From a checkpoint of a small mixture-of-experts model trained on Wikipedia: 4928 steps.
Below are experts of layer 7 (counted from 0) of a mixture-of-experts language model. Rows are named router (the router's row for the expert), down (a neuron's output weights, with its number) and show model dimensions 0-255. Each number is 500 + 50 x the weight over its row's rms, rounded and kept within 0 to 999. Numbers have three digits each.
After each expert's rows: a language model's description of what the expert responds to. This comes from a sample of Wikipedia text that the model never trained on.

# expert 8
router:468443549471428484535517455420400466604558543468495512417394627498502519453521513526507537453465510574547443472531476541523444531513453564489531493475530528586500469523467477557452561532540429509648523538556549494503612547493484481510528585431513523461605606511549523351507452543437481500414490514444524522435518580583486442512529570445430508503487484467560512497513520464445640459495557438481619533507435453575545488501510439473488434519497454544518469453465499433503535520429505469562417495570554380482488515521448451520522550497471502483513411557510462523471577525485500461559411506481507537515486477562409451473541496430523528555502551445633533485462488454641440485524441375527590479447446422548463550481478467551501479502481519475438480573470489498465495542494482
down0:510497594482476441566467461412545483505509594437424386464497505455472487532534524552528406479566516464549551552418427566539480445582450498525431446572579451651538480499492516559481421495506449501549470511441514457579511476568500526489478465561485455440454479520585453467578486425478426541562470527534541566512408519520573479502413471558528510465559415434446565478514559525516602514485461534499563497477509563541515469503530577572598551449594453539542493503624388452545472538476494576539485533582545503479521483494524580533495514520529480515501504487512555481497442523538503457331520587516514519490428485529455472503549457432432549552536469446493512495499497496607486483430506465504452523527579473554508462511580528520575470582458420386506574545381478510592477546489508
down1:532561513579474485469491509422509445498559472552491488481466540467412477526562448529404516536452472414481483448503540535548527432398531542555620531418563460500572454485493572461464514487533531506473433583454448520508506518407528471492466526419513467418567491494571612467512545540508482505480542451465433581482476583527512559526399421462488582510503506434545507510401424461423544520531511452478461475445494618443521499516527452427577455484442577551491507496599477526504554514573534509528563508469416445502502540496490491457484480580522653435556560632492510449475422457440527486529545472541605487528512538545559493502484568511529545507452515409461509444512368506357488429482449531534483546506437488512514486533532390488430539436497583509568502503496423539510478507450613
Numbers, money, quantifiers. Currency signs, percent marks, number digits, and determiners or ordinals before nouns, such as $, %, million, first, second, own, the.

# expert 7
router:431454502560492544475497527495553623459408439526431437448515592439499580492571508428452478464503426498491467454553460564481489496560459563518564552493509507499543511591530482458503565508494494526570517540581491554500543526499443419571560488516466333497564437463534482456514573470491553533506380526511511498453513568504520525571545476466492548536454487471565520544441573500472578426467480586475497543587524463559489575486570539541382495481532528515434484487470519490497351514434501496548464380422515554575476498495441453510529434520526483429554551575487510483412443552459451519540449533474487547495479591467455456467479489581507566564521468427514403446525396562492609467356457540515500517506457420420598459427544510531520509455506536487457492501504440499441438420524546
down0:505492602504463538490527519570392502481516419542493484487533553520465503520572483556423540488514584460445461434514454497547611536474488388479463531532486552455596569545496418488527470565504505517582454548562560488392504448467475559486507507532560470449442565526525445545468367514475438540490517494462490567513470506396448588492428525491453491548471547479466540620423556458537590561545527394531523447387537449509540508477515507412578568564519481519585556484435529553532484571456509496548557473377523491480506566455506513504546474445531406484548493556466524486568476407604505528468505559501495530425540560476541494480526437512497546498435464419552443493529540629518587480420553447546481543554479472461474507518458609533564488508621542494482560536430525476606502455478499
down1:456426559435473546496457477516463530508514437502402401500475404541471450372552575527492533500562512478434482516443545539534553351464433549508506439549562501452512458421440453555403578483519559570510620454462561463554429478521524509538458563461464479460468500475587478526452513477560489512475493514475600594524457474597510552531490520519511455487518437573608553545582512434523462485531468464538457470584386538529522521536499487506482527585519557550585525540469462504439522525542458543537464522557560497489467484500596486459476452516574507546485432447606494525442481496501480408481392586552567501516456545410589490480477470470571492484414525559489548475497480566441502423604486531500430483560526537524459509474460523541532410515495527536489447603464491438571446435468627
Word-initial prefixes. Opening pieces of split words after articles or prepositions, typically Latin prefixes such as re, con, ex, pro, inter.

# expert 0
router:505543596479488480498524506446420496551550489483423512466514518476410428442442471396490443481511484519550496479530544430561467489431541487567474585417456619554601556455538557440522438448501452508430580517566486569499522500457456524569540473497524553478587512538480579585491529435493515492506520464489516484460549520582452495495570442463465438504518480474585542505483526489384566534516459524512495463450512400444492523535418486478469507562470479485563485442529530477487403486562595445493370504433519469474525519462420492507438457457482372519506556533510485493516525436430378494472530454448495466456490505542437448467489537526578456577595595466469437525412586523515512575435551556535502497584498549438511547430634445514680513527514397449512473502547507491507478476466561
down0:529479611540603466416479567621527553434546570513528500578489521498509502534441513549573523449510500477543513534538569474498607471587463480431494464616535459550444476416487476519545556479469550559407490501482649514534512460520502612445505593492483422504432436541502440461612537488535406393518432526524456504509469476472455589511424562464617490427493517499501465478501519498484478471602467407504482394592555561512486497494497464495539539455552508387496436529513580538485447424456548515533484547445506466491472511540541457517495529505513554450431583554586416361517575461490592435476524516473552454499545456470594511491539541507521442459415466474589502559561510579439511556505445510436426425479416431473473501527462515485489465489478510469489523470482518494516512542501537
down1:426451500505577507482520550530479486406449503522400494481554453479608575456462460458527619540614567533556481490511558596423486491557484422498519369505536540417503451592445489564498478564467530423454425508549545454550463450524463598532495493434468597495453486549416450476521462489536617542502381576511520459537476488381537513422472485477568523464542441514535482440468587495494488492504607482535530523523503486492484552446464462596536527486529554512433519524535563587460530552488576452526460549504547478522588427473518534480482507462553491532567526480450497463518564460451460602487499495621595458542466575513420452529512521416517453531503473439460541520462572543479470504452536611577541471506489523487565585499478427517548537517421483449500559509566498466592436478416472
Name-initial letter pieces. Single-letter or short capital word-starts of foreign names and words, often South Asian names in cast lists, such as R(ao), S(ushma), Sh, plus articles a/an.

# expert 10
router:501523533467505503383477515516486510452493514455570491524522534461432506467414438538431579469556392565449506561455540546542540435507582445498552637532525510453517570401462544499447403485549615502482440538499502504479466534481576426463495498505466581394474448540503445490454430439413514431496480545532490458520485510532592531428538524444592539482560480438512538494421487549436433504466409478495481471549513478514493458502437517455515492474534572497506455541476552642561515592458412532530552446506560459607515597620419535535575485461473529454456482500500485503523565538559474475480489423556481483500537552513588534477448443508502424498546522531631453495467540389555507578457473566428580520505491441515499430457501516564509587592530573429525447447490469572495441536478498
down0:539432511488448583415466438614510447449537543403464470443535432564464480442520478490532491565515489446505465495469513394422553511375565525451461448557465470489515465470465554545550485461469387442484444501477475466515504527496519475525474449415514508514541469538552584572504529472482587587480490506438474454466567539563500508536430559441579454469479502576549547496520422511409444522529537444508513571566544479533417554575546450509550466521509447577533477479451487458484461528477514530509553573470573473555544577494523607561548488428515399437452568500463476430644497464486453435473487526482583559440404498484506379586401505502459473476541517520555526563508444461525468492461486501517510499539464481579531506458499558543359580394514468609464478541588482496555483544548431
down1:471484402556543516499488525423510562464525492588464520508449489490506540443602546467363437563466438491465528612548455556563528520471453439530511543575562451455492443561508563512526559442492475563498419555475417580523501644472482483465474445540467512441500444527584562650527475515451474413456561426518503458507452480414469518517516485541535463495529411511538561365474578549515565536518524430469598459459489487393444529471555477491456566523518426503519489519522536487472563502471542557544492479453403512483530444438536444525561508532575534455604534483531501474447499534427497486403490447521587448539515515524512494579489428571487505536492588399493511449511415433435577497521455536471635598521529426418486469524504473475529596462532547480507462510475481430474507481460504
Foreign word endings. Middle and final pieces of non-English names, especially Slavic, German and accented letters, such as ö, š, ović, ova, berg.

# expert 12
router:519391528477458547520545503553491504508492454452421523475441481430566518535501457427506501523464465415477433550465506534399528501541545492461558469448489533559513469436456554488512410457595498433584579511550495576478524399495552513469563402570517536457582510498520535480493492472543580509436553524571593466529482476419448489538617561475455448514423516447537477502515409456453521447468509507468477415500455500482460573508435556515460439507530508412621455537504479487481551504594448502561500546472487373592488502533556493593517565509474500469377485497452443468458500408471445464476456408543540501625547514528541415524551466508445519492436489459561466581554478447495521500476502545389497446578426599454574487476578448481588544550488418456530570480492426446455444521520432
down0:477440554481548395444442546468493540447566483549540442453483456451414496500464523514523597435586527470562476515483467619536504542518395470465480533567514512466481574574446514560437501521482517476487612443461516406433554505465512474552400469533506476496552415525525497507489509542466490543508464514481460523427574583595506501463466556438448466480484549489595533521571603531426543428469501516598425396436473497556550514476513509477501561507466585458506476496544567454432601569470424539435494527607502449528454556509417538481448580465506471396458561556466510453484504492447433535458564419589459508473549494481566452554451525443459597431545551448454535524583472553475564524416557410547559442552483459569455521528567467523473472517429544453528428463483493434458551464438516
down1:503537547385539572455492476455536556572437480532501477528555549474599474461552470551568529487514506499483503451474522539581542501500486534523384513481602517544555496510467502482483461540512541480470438473517442357535488486513459491593548515524447426552493521388446493493577500505531534571488492407452488419517559565481569533471554511475500558568543452493533466427387482315432507471431585488494553561506463507573448482384586517498519580543452443501472454605450450569505431450555490514492444491525359441551566524509514504499484542471498539470536543392548489446507503447398413519501567462488518595463513555473423464486551500510524484527513496425466582494547499389535480497504507480476534485437544502452658595403517548464457438542495503495518511527503481504548495448540442
Table and list separators. Pipe characters starting or dividing table cells, plus colons, semicolons, hyphens and equals signs in lists, infoboxes and tables.

# expert 2
router:458460510462391377529470458553524464547472489441568616502554473506519615376464436520419465454486518472520509481485560583482431476494625482437541525498491512528471507445515430408603495390522534510459621531487485501540517456500530415596567544530488554430526485438538463411568581481473546496513449537570442540497510515469519504503546550479459466557575573581596425450530519484504487402567538433537562589582461553540469508484450508495507444562543490454554523446429414424457461491538485488552502449531541534491459542500541495444471584566409477532607502550526534473455499498474456479528441512460550487533573483511432576558453468423442446505569465526502509480487512567440586532458497479506481455478478454535537342523463496477497555454474410463504563536467518561436422490525465
down0:498525506503502473483526424485486480375460428452497552560549551579502424497516502481429436429552489577520412517512465599533457601490426491509509610412566512491484512498494491486466530522482440508420513593471532554477460534513485579410486484455586558568476449475448479531406447430527474474406454421510426596521464489536447442421503455520553553434495471520480519531500558492443442485510539379522468496538513537491511519490455536481510534439495606551491425530522547458540510456460570481522444546592542558535489532509586501493412634496454561567435541442457551565567594536578429495565514479467379622496500528550458472484484494624435507522518512491524490493448557551406534548540501519480463388520534511571483516540510455552471433510459589458578465465526483615480511478447535
down1:522571440520518543474497541518495451497497499354535480466528493481541431525512520475568544521584468540535524574601501521435527504461587517499390497526464453458556428554519537495489541506576484443532503441479462533467481392423611462488590504559549475511434586469503497558514555399548496594476579563448438542547404531524506486490471510459345482497517544423518520545446465527596488468484502523422569575548594497446434415516570546522514539492472529510534495508516528492482430583619574512461546508467447550535547590527455453396443517567457530441568610549486586485561508619476543450425586478502514648448435579462530453531460537511559494526501506511485529565550522567442539460488478520441546521487486534472430530512544530444456521523570524499466510528460508536514403528535474
Titles and V letters. Words and pieces inside quoted titles of songs, albums, episodes and works, especially V/v starts, such as Love, You, Good, Night.

# expert 11
router:409562555419453466510403516535536542533491557446459463443590465502519489493476517533448455506508392414497527530530461576520511524492508514488512470461552455523507490501474499549536554489577583377529577517573526540522463519585491528532451528534454556435542512498580551481589577407570496596546463521490607477423540476470549468546511556414483550584409617400512436417437494518442558575463538581474490419499455426479491528566438548490488419475611555345479530563488488621508489470559479501575509474416586483476395521476496528536490486521440382494455570497515450455489507441418506395464477517511508490521503485557542375486535521472530557475528544505504507563489515545468474462512514504407468395523497500511590519503429480507556518554450497474505518495486490547574483546542534
down0:464460437478506512387468581506452506521519411574462612401476529413562559533538556535382638540506540519497608492509504449507481461533506456513522518517510605547502522426536431505489457525514586514479453561502449423481511508383457520606497449498518432519500541463522582484489522542416512446508446460419552526519565480554542481482460438497553527519612513530528486536467488495534559547531455612473515502532511554420517544574418520445521484477446500464453456579474461441471494531471510515601476630552506583496529525469420558450546502578430551502444571451480457512570464522471538470461517419525498372410416605605550481554512498553525429488490483567517533537455488441420580509534480484456569463494518552445423494534533522575564531527508426533476542513460424503428518542524484
down1:553489510522549482512507496523434492555458471553474545597533487569505516479556477530481531457433522500447448541565510526548528418438492489470535390485501548428574524513547412471479621455511484390528550513558488498472519477482458566515458431559579537553495402516478448507515536435515537444506468498502503447567454546486595429476480477486503475479481473435493443384513454516520499455556554534485478405469575487458663442554495580471483468518516536574377472559495593458426450560580599540464488446451568597490503467446542485443455456559545502583525434494525524408476532518525499503437606556460498501487439518404526526495443532590530501486464394523406575431455531422438517430518531550508482365501484545443462506565487577423512527394500570479530493404539505454508547503548485
Past-tense narrative verbs, punctuation. Biographical past-tense verbs like was, went, became, died, and the commas, periods and semicolons closing clauses.

# expert 3
router:580494446507489447549371441531544552391498493510457656507434543495536506582519505448492483477503465438423556544449496488443543563552478538524547586461482489521441534456566523548483471512533528434566445453451494548531549550478491472540477378538476488421470478505468603540525493494508460481483474497538569481464542542410441457589535579408502538506503544475523451514475450523526487508481491558558583488414529481435467534538476456528440395519539503471460470452488377538482472460443444562491457463544472478490502545419511526471450569560484575507490590511491434463534439537354450450472482458491521498609569550502580498407545509513473571619551640470540449576430437550467475515566383507507478440447462428535474490513478488480549458534453472482586578550562389515466482485477522
down0:525475567571553544570485489615525496537477529406488484438483535491425550555511494534528621398451532481549513499447507493369461436599488561507436459465597593556516491545538525509573480548454483444525570514551483483472472464566479538610499491539569507530527636469545518530478538533472519484532513475597555496456530426551514549585415539590593494533490564660500432524455499396491364430512502525504503501532512482519486523470490441528469472553573555480540558437454513474491498488538518529418481503435519467492521559533579514496502541531455531453500579532496456559505528601485482459398528511488411538536432479480436495518518621437399417487464526478550490481462535513495488466523455413505555550457535494454579570469537470440514411544504478519389543471473521485469490549489631
down1:529581441538430445531532568446528438468447492484475586425542498500546535437497527473479474514569475491446524533476444541584521517420471564605603525509574641556430492493528497558572553568540527587508596509460488573502545523523460470525497559522486531451514413482501549487522458475431472537433529548489478536475454545584537477539468591481386481447420629490481510384545508496476552581487529537540525489426513516504509492441442461507537448421542457462524494490346524537656529477509501541449496587529525437488463525443476555492525490530594556435557575484507515413627463481494476505477526553519488526613476485466540451534480493418503532400510616511432510428480498469559515538488486487455544492525491505566541480499487544510508515594378473587465542570559556520456549553481490
Line breaks, name fragments. Line-break tokens ending list items or table rows, plus word pieces inside capitalized names, as in B-on-avista, Mar-quette, Che-vrolet.

# expert 4
router:376532476504514520482473479477486571538494495458525495463385507449554529519477480455509587416457424549603529471523563459527481420455524553472428566438460559501480451551494511475410419487470503441480545524467521441491503452518527539547608596461524510474517515550601466570443457512512557522462488450565517569509511525426449508479555543494586401512480510542553474474545514498545488586531537551540606562521409501568545449523571448530536455536494441444525482494431416558411444465477464565564374467534569514525532444449469439548509560477485419439426445502510367441454533468456519492548460547452541442517458521496550479423450419480504579502507528552495473582451524500544525525519444606449503461420520544457463514445523513521495383552484540448553451499524488528542490445695569
down0:411571514529480554511576517528446568589587476490395482544537556478537562525498458464484485421393545622461454428488524450496507526493437524401536573415461593540531413516486514450519384423485590505545457511493561506524420454506526606493504530511524473482544546472482502390556484496455619578504445473536439456481493510560504493519530487447479529528546583496556421459541537444533457558431459528564518455480512396474530480518527473377418496473524494444540416433464510509547496528496603536519483527543523567568526503527488430503477544523566561563463531563546596422556529410536477502509489545615490483483474508556516483496481520540488592505540506470515606542501487429536472559511485613555474455453503536473546526463444446452563459535463391470502550514564461442440449378519428
down1:483424450525511535560484535451501605471443514525487491526493532484498544384442509543504631511490438533478378460437513487385524528500510471506543548468510524558440489465525583525590482604535484552505366422506539545484468527459485449527519554450464457484544478434527562465424506455498449548485534483490429493475585478507470515438529525484548575570528573381445452501361522527478544545551473563533436533481524447526463567550482553461545521473517430483469536504523522448503530550553459461437534469441529493539433512445497455476514478500560608520402532421418514567525455424480537460532413454489458523435477515535461515564496587473432568431510573466450506572566506521555441528464433523405466462505452438438510549430515481539486519363501466434484520569522470597618371540559537
English first names. Common male first names and middle-initial periods in person names, such as William, James, George W., plus by/of near names and election tables.

# expert 5
router:521470512547467567441510509482444521473482504459558505451543504444579543487491500512485417435537498452572544545504474457540399381454462547429469675514493605596538522485541501488449523574529458488555496589514511574450455535473502446546545562481481521506460525480531530460387536604504430522465433501624488481575522569542469480411500513519474438547537530553521521385511560481488603446496585569485558510513507549485565480647551502447540535600488404526469494574544413482545481569443512404538497472550487468503470398523587552507512477441530535433394474576469551523508524428470504457492490392454486571513501564494526443447473480511524501475542506507451482545420445475464512466537533447510422513528513468504436500484463522511490488572408438466553476396512556521434549502580395
down0:488572565471527495612319511425543450503498527423450551468411518501495551474434499507508422577512647485510500428500527455493415536517457465497459496530476418546484542480565516482470519429547489488504443454528425484473600561536417509521578480528392490483597464473506427424491559570519433485562474446499524446501495463484410564395471475553548579537482553481516480467417528524526533480458486453455504481522583437489521533459508444472489506485571457542482479465449561500478462482503528422388520503435518507514458608638534597457559479517433471491564505446504482553517454476460579479551521550492401376547491620571479505498403507512484534507483489564519479437456487377505578495479480456527557546437594507474501505485484487572405457457533446535480441563522491533467559442512517
down1:388460313463480482493477505463428473479542530453441498496475491446541547487472478487443518601433513439435508455500549485509427489442494477486485509529537502437534477602472574490475574480545499396549456553504502619436571486565453534578481510462523468500515489450461476472421432475546546486437498504521578432449470585465599474495490512528380476591551518455474557437547477416471469498444554488490547551509502383492512524569506506476468524396478419479408497454482390520494346498552549588437463565545453523453496464540513487532548516492448429480498559538461402467540607496437527416522568521495467437472445540522505469439417552596473528505547443563534539504481448552479588573483492443518502443465554547513491472408468446495526482597509461538521526441547458465557484511575432
Infobox and table fields. Field labels and digits in infoboxes, stats tables and coordinates, such as Climate, Starring, Total, Votes, and numbers after colons.

# expert 6
router:430452517512485509376439450532431466475516574534491491562500464466508459541590507465488512494486489440512499499545495451441476424428522499519552537465539539530496585405447407594473519482528499537458504529483516534592470392562544425495510515421487437448480557527459439475485443559498582553423505569479392412495474593519559509384513464462547536469561545421534558479468377566423549509426421468472498486511503481449574521554502433437507494560510487501548452550512529474529500551443511558597412453536543527453422523436602580512439552414562542493456484488471457543516482532474454492503441535522513434609508428588402499528445425496513514498566526551473495453563472517590527539470513544482506419502559438405616543527450451508407435492442526417559423496493527515496412476505431
down0:546502463600465377566552504481472433564436519420595452522504584476452498546561469575459490534524496455602544535556497534475542488511422559462452467509521488514593495516569588438499558448433479530492437502517560487580375606501503523422569531512467442487486506444516531452489458462438395478467455499480504542501556587552465520522593522507507515537505480479398512583514454552476501405519522437444470397555454594458514483567581414483473476551498489457453465467552402474489474586464498493440511505561499640595467473533613459432600530490500472492552584485516576528533509471501533521486502538537389504562453482422430543548478495469534546523572480479501515419512564525528479497553475404502481596400477466547539400496436498520547497457555595502480477429495435522502524502544532
down1:500575493521511512484412562477487377491494588577395524451455516390498588558550490528572499417527486471487446546470546446549572507471450547524562518536545498627489539521420440485537547473542502496539374509545462406513461510469485409491525478507604555520553515512463517539445615483531489463475461450507464473488476600487541438363472396482544462501494513536462493589464474425532552534516540479351499527476501565483601525435468483562492552565529528472486531599400534487541511546475434476553457446444526459457465574519470489545488541524548453476444452492446469472510570447466530390416510486452550564595496523502546459446451429499418525533535545433434527571525535495479439548536528516540470411511555486524541571454515555474493543562566634496509444471451560449437488511473486
Scientific and LaTeX pieces. Fragments of chemical IUPAC names, LaTeX math markup, and biology or science terms, such as \, _{, frac, am(ino), cytoplas(m).

# expert 9
router:457489594494491523481466489580359479430466538474490463445507568463394460461542376509440562508486483529470475415575479615529450432494467518467511478522484565534514527456402470478466478470572444497538585399494510529486490425507595544547488546476482467520509453498499495483496454546537458545486393467520576505519524547590439430517541504430444553615479475412429477512403496500433497501526537454486479467519448449439498490442479583551426478498486651524545456452463511544512467514437408540435434495476564456514414529456462454438536616518540490469454537455626480457490569557435476463582532402502599540509493425491504404487455430555493574492502464492521384521469513497489502477537477575526573506490451521507453469515559413564459553588450511503528511471578459485464438533567443
down0:541518458557438461674553553456461570517442488535559594520468537544528433473560476562492564505458467465427574502532445497468486481618521480519509507571432502564506497530462447417522500521498478514564489489501513396520479496510466537445475454490495527468573408444513494512475400427605531517533511483534538338493493491508478450540449434495489460571439531551470497515517467534584508550510479390543422475514439514505515465435502528507477432527491503476455480533536552425490509508480550521444456531396381449509407534537539574504407536552588516554519492449520541525483497504469492485429500500528530424504503478516506551493549522435526473420565500420554469555509446443464472538573496319511442552500474576534486521563478541475570563411632478597499578550483443652475537510547511
down1:603534490410498439552516540480513555486513432516429527494523586573396521523599364476382502388540489489372466506607598476525481483552417487488445568509502524542499500611461503533456503491459527454515464504496571610512550463511476583518482482510476481521499516555517568486573454522496488443472470455437474518401525500462459498504604461498455485631524396527478543569514538534512516550575364493475477535517570508538439466502531491517554525573501489589443419502592587507480586387403476527459503508540502453538513568489446444443541554488498537452493549490477600475580576500561418461519479435534418485506523515556456439496514506547423488484536569450413459470479517458528569515580408427548513455520483464542499452508561479518470525502499551576532525534467501438513454544471565
Digits in numbers. Single digits, especially the first digit of years, dates and scores, as in 2024, 1856–1915, 7 out of 10.

# expert 13
router:488495575457498495570513542433499544397554493494534517460417500451496443482452464533568605434536495560588520556495496495481484490530481582557490515497498522547474568560499579477518491448500587550608503410516519532612548463464507498557530528531398515476593602457528450523618552410529514587518457544486559530547596547571450392540436473518448469469517534514427522500415495432429503472622486548504452546578484555432499459545492408452481510483603523464474490579578517552521488558452574500411487452488470412547507529537500558502563500487408436352573502591543478402439469490438526500538541452484564550546515464476472445463439492473572434514523516539445429457523572435545584469484531543492373432432490474516556507506509460519443553494498509470438510483490520485551524480459489
down0:519401425517476486560521562553463586463543471616566508603561439460494445592437475523550484528485465504496546458512485527510464543633481488495499529492497525466533477502427501479448559581525527573573484440426485503463452482467478511450466409439474479498506455396537498488459511539454428555560376440485596497525546511549495492480523497552513437468541501486420498498480430461513487515428359517457550478548470516459475492456480493510518424538473487565516519424513518428456577521478436622609425544474484480416467419531469473418452405574493476496455398409578481562514523488517520505554412503612489413484563508435556461509545572558491574609507428476498487473482559519475602515520578480474414445540544582438477453511427514486476448431501441615428529462489495478533475490458494
down1:494427415492500471455520526463484516567372423517501553581474505487553531513481503481529560439457484507493622540516431486552502479516522400556567428491465481541601562565510517540599458540501399456510456500489507576560528471461530507527462426465592561484479455463506492455525500461516539536535605586576509514451527472426508382544533505474543454374581413454623562431436578470584414497501577525469470491582456424604584555500489581559530503583522515444557472581430446541496471516548509535493457505484501522495447441466548500513448441587513520501490525543510444429443535581427618509545543447483483449459474398500527450524478421488464522507602472454433496457511479456473542476477497495450545625508430536447526454517437515403468521514536444496531493519452500521445456468476559
Verb stems and suffixes. Verb roots and derivational endings such as -ing, -ation, -ment, completing words like outrage, participates, improvement, plus verbs like use, attack.

# expert 15
router:472444517577538527443436489513480526442543499477416463496520508472560437428452531421521506504431379417536533549588489519389466416496453536550529482450519531513493486550503471504548466490485510474539576476535600503492470441498561531487448534506515598443544506578528556506443524454478406524501529527504594534470504448635471577530479516408558483555487497562507560378472494464416569467539639502457598490557553453582450492431526543603572521436610438384593508576508485454504482376447455482525563447472580459484409558478410454539490517482545431373452581566532447517450490569468542454502569495447516506533548439493503428448436569508476552531446447454512496533569447544518452520532521548511504467488514535522523502533481468503516558518446501517434541529490523588462505510551538
down0:554520557453451430454512486511560476525512570514459487510451469539526480410493538564533532441418448436420534633518492498554430493540510415518433576538516487563590569505503579582534526547449510461501441475490451591498495525533579598496451483531513446469473515519450563451520463461461516497477533524537482516474510514501437528494483489539498582445569500432480487545526461613448464558568624521408495445528459399461550536464444508492386493460524531460498518540514515493476539499516511547417550448538465581567508529361615486432547493539472450485424499441498512519446484555629427429442468477546446494448526518517528514513535572558610519510517472530340570572592431533483479466534447456409494552450364550492481558458454458451500529443480500515442482461494577471404480477533515
down1:578473497462472493534577493478502474442422462549512474551558433606518415451571526536496442567516510467507571503550431545486615537535459500530547395533489395497615588518480472516518649485469483523414528545452349499471517461471459509456495435463507507437524484466535447573489488442547387478520518522491435504456368489560514441501543516472528570501502526475510525372521511507477504556527529569541483475411549398428531459533498496475480553440407502504527536492564574533557485598413498509465522481482496528566501528529494514451533482607508488506473531507476468482552446589493497531468522529548490472439467502613473491397515592528376459455496440480420510417474469496528560464414517480466591470439459511534462499533463528484568503454479464513470510490484595531489498427317503
Head nouns of descriptions. Category nouns ending noun phrases, often in "is a ..." openers, such as series, footballer, University, season, village.

# expert 14
router:514505536597501513475470571533506542451581484454550505513577467355448434504428485503528498491531557502493540515473443567501411503572537593460468566430490541450509553461472437465464517463555463465447482462529605563599455453548543422488555497589558544440504506487542511555416531575494402469497529410559519504492526386547544552439548435535550406516451470545477479448468440474482464437525501472462589494559488496543513538470410488528553480593517528524466458473445462575422537425490450493492465538440479507453439448511465481415470553465460595514417521475503386539496490493527495579494391559482487484470559571487453442513451493439491507598527611502550495548428568561460547586568558436503520484539506488571558447492420499609523521565546442481532572582518470471425448394521513
down0:510552514436453516527597520487559527474458512614608428514544538512502602491509496441526531404545569559465528480526567431446522508525457510387516451510474516471424500466466444522513521513515406554553456540435548571494544407429512494393517437499654537481399478442459571416442519410536508523542492535516611503531542550478441471586496505591548465584508533475560466530485448410573473481498539523503524513466569548495577500588519448581469498485477499438556509573630454476443547575484465457463470568429537465555580509491528507436476527497512469454489489423562430484521590550476378531584482501540470510566493463490532595585530412462442514545578541458475451503481615570500454457478536523453566437496512504502525428502487505546431527511488465530575509454509563574474508469500484
down1:484508554540490447586547467511512492593532532529495518539491496526459493464513508521531477467548521523495533524518469548520513542563432606478550544524414490493510497387564502544516476578562545474422447475577555537530420470518507459483409492477487531484534500515493469487524579523551539524533555452396588569507538533527516481449453495502570429470584551523525483454519600468489528442518504504576535449436512521450545512459469492517541606603429479525454545564471452455557480605540477460593521483419500479492447519478540437380433478552503555495547460509402451563472500382565425566550447533462546519518530589469475474554413528443576511539458448505459503580398333582477604389569557511492463418595533445439489424486515550485493515489520508565460481537445481439456614434467568
Section and paragraph breaks. Double line breaks and == headings that start new sections or articles, plus 's, his, and opening parentheses in biography text.

# expert 1
router:535488594481513485422497444510452416460530576439453472483442648489426560465454507529430587477493471479470466548437428516530509510479507474540519441390480505625544497488499579611443520526508561364573537563503527495494448417609515463605524582587554443454492507474544542527423582419525499468559476532510482506479518480531536439445508528473521480463478506470524459433461522480542497399518506510470509426538574488467503518554505541560477446502678528529481464498348481455477534492541492526484455493489437431536506502490556521498423530407613509450485496522484515435495431441450555381455519529457554557606487543572488544462420464577467480457539503587510412488513559504487552402445526532486487475545492497481546503527540433491461538509445468521568380452490532557526497493497540
down0:536492542422519503456424511504480470520548555521479483564546574574515495454507560601448507530461562593440527538478381585395534473452494451586595568533581444541488461564586435525433514471440523509425483508422510538454528429486488523537441423491520589500466413545536545505483524508493521499488498504593486516463517537460509497482565556430483551529548423456544516453473513450440562476490443455498523595435516445474471468542500620605471482494553468530537413555575517553369537500444505622529490513463578514454509488442479530460545479523546487409524500479540498500572378502482542471502518515494450454429571573527533562411512584582442459437495508447504597411519482497417410571482555510465447560469470481462527454591525390442482446525542447527523433476540520519536475587440532
down1:508600533507578512484484457527567430414499436480524502490611546530532536432469445488552476528532527487495394566375543530566522413451519435541472458552497483529490487452418582458553506471450465447542471549391555491452505479474443557493494512585597493477466437541419486524394521468499566411528513538564520506485433486476628397517529487503500446418497490493561529426500500416505539462503512422491569505450523431493475448425449532504516494485483491404579512501531492585472452553454560461532525600537485483538508572451542551539403520376550524476529471447489553544461480592469534511439492563440440512502572496480447579565496518607498546506535484494476497442599503539472540447471545533421577464453427599458491423540558405617567516512464540552504435406478467502457477494465546
Clause-linking function words. Conjunctions, relative pronouns, infinitive to and subject pronouns that open a new clause, such as and, which, who, to, he.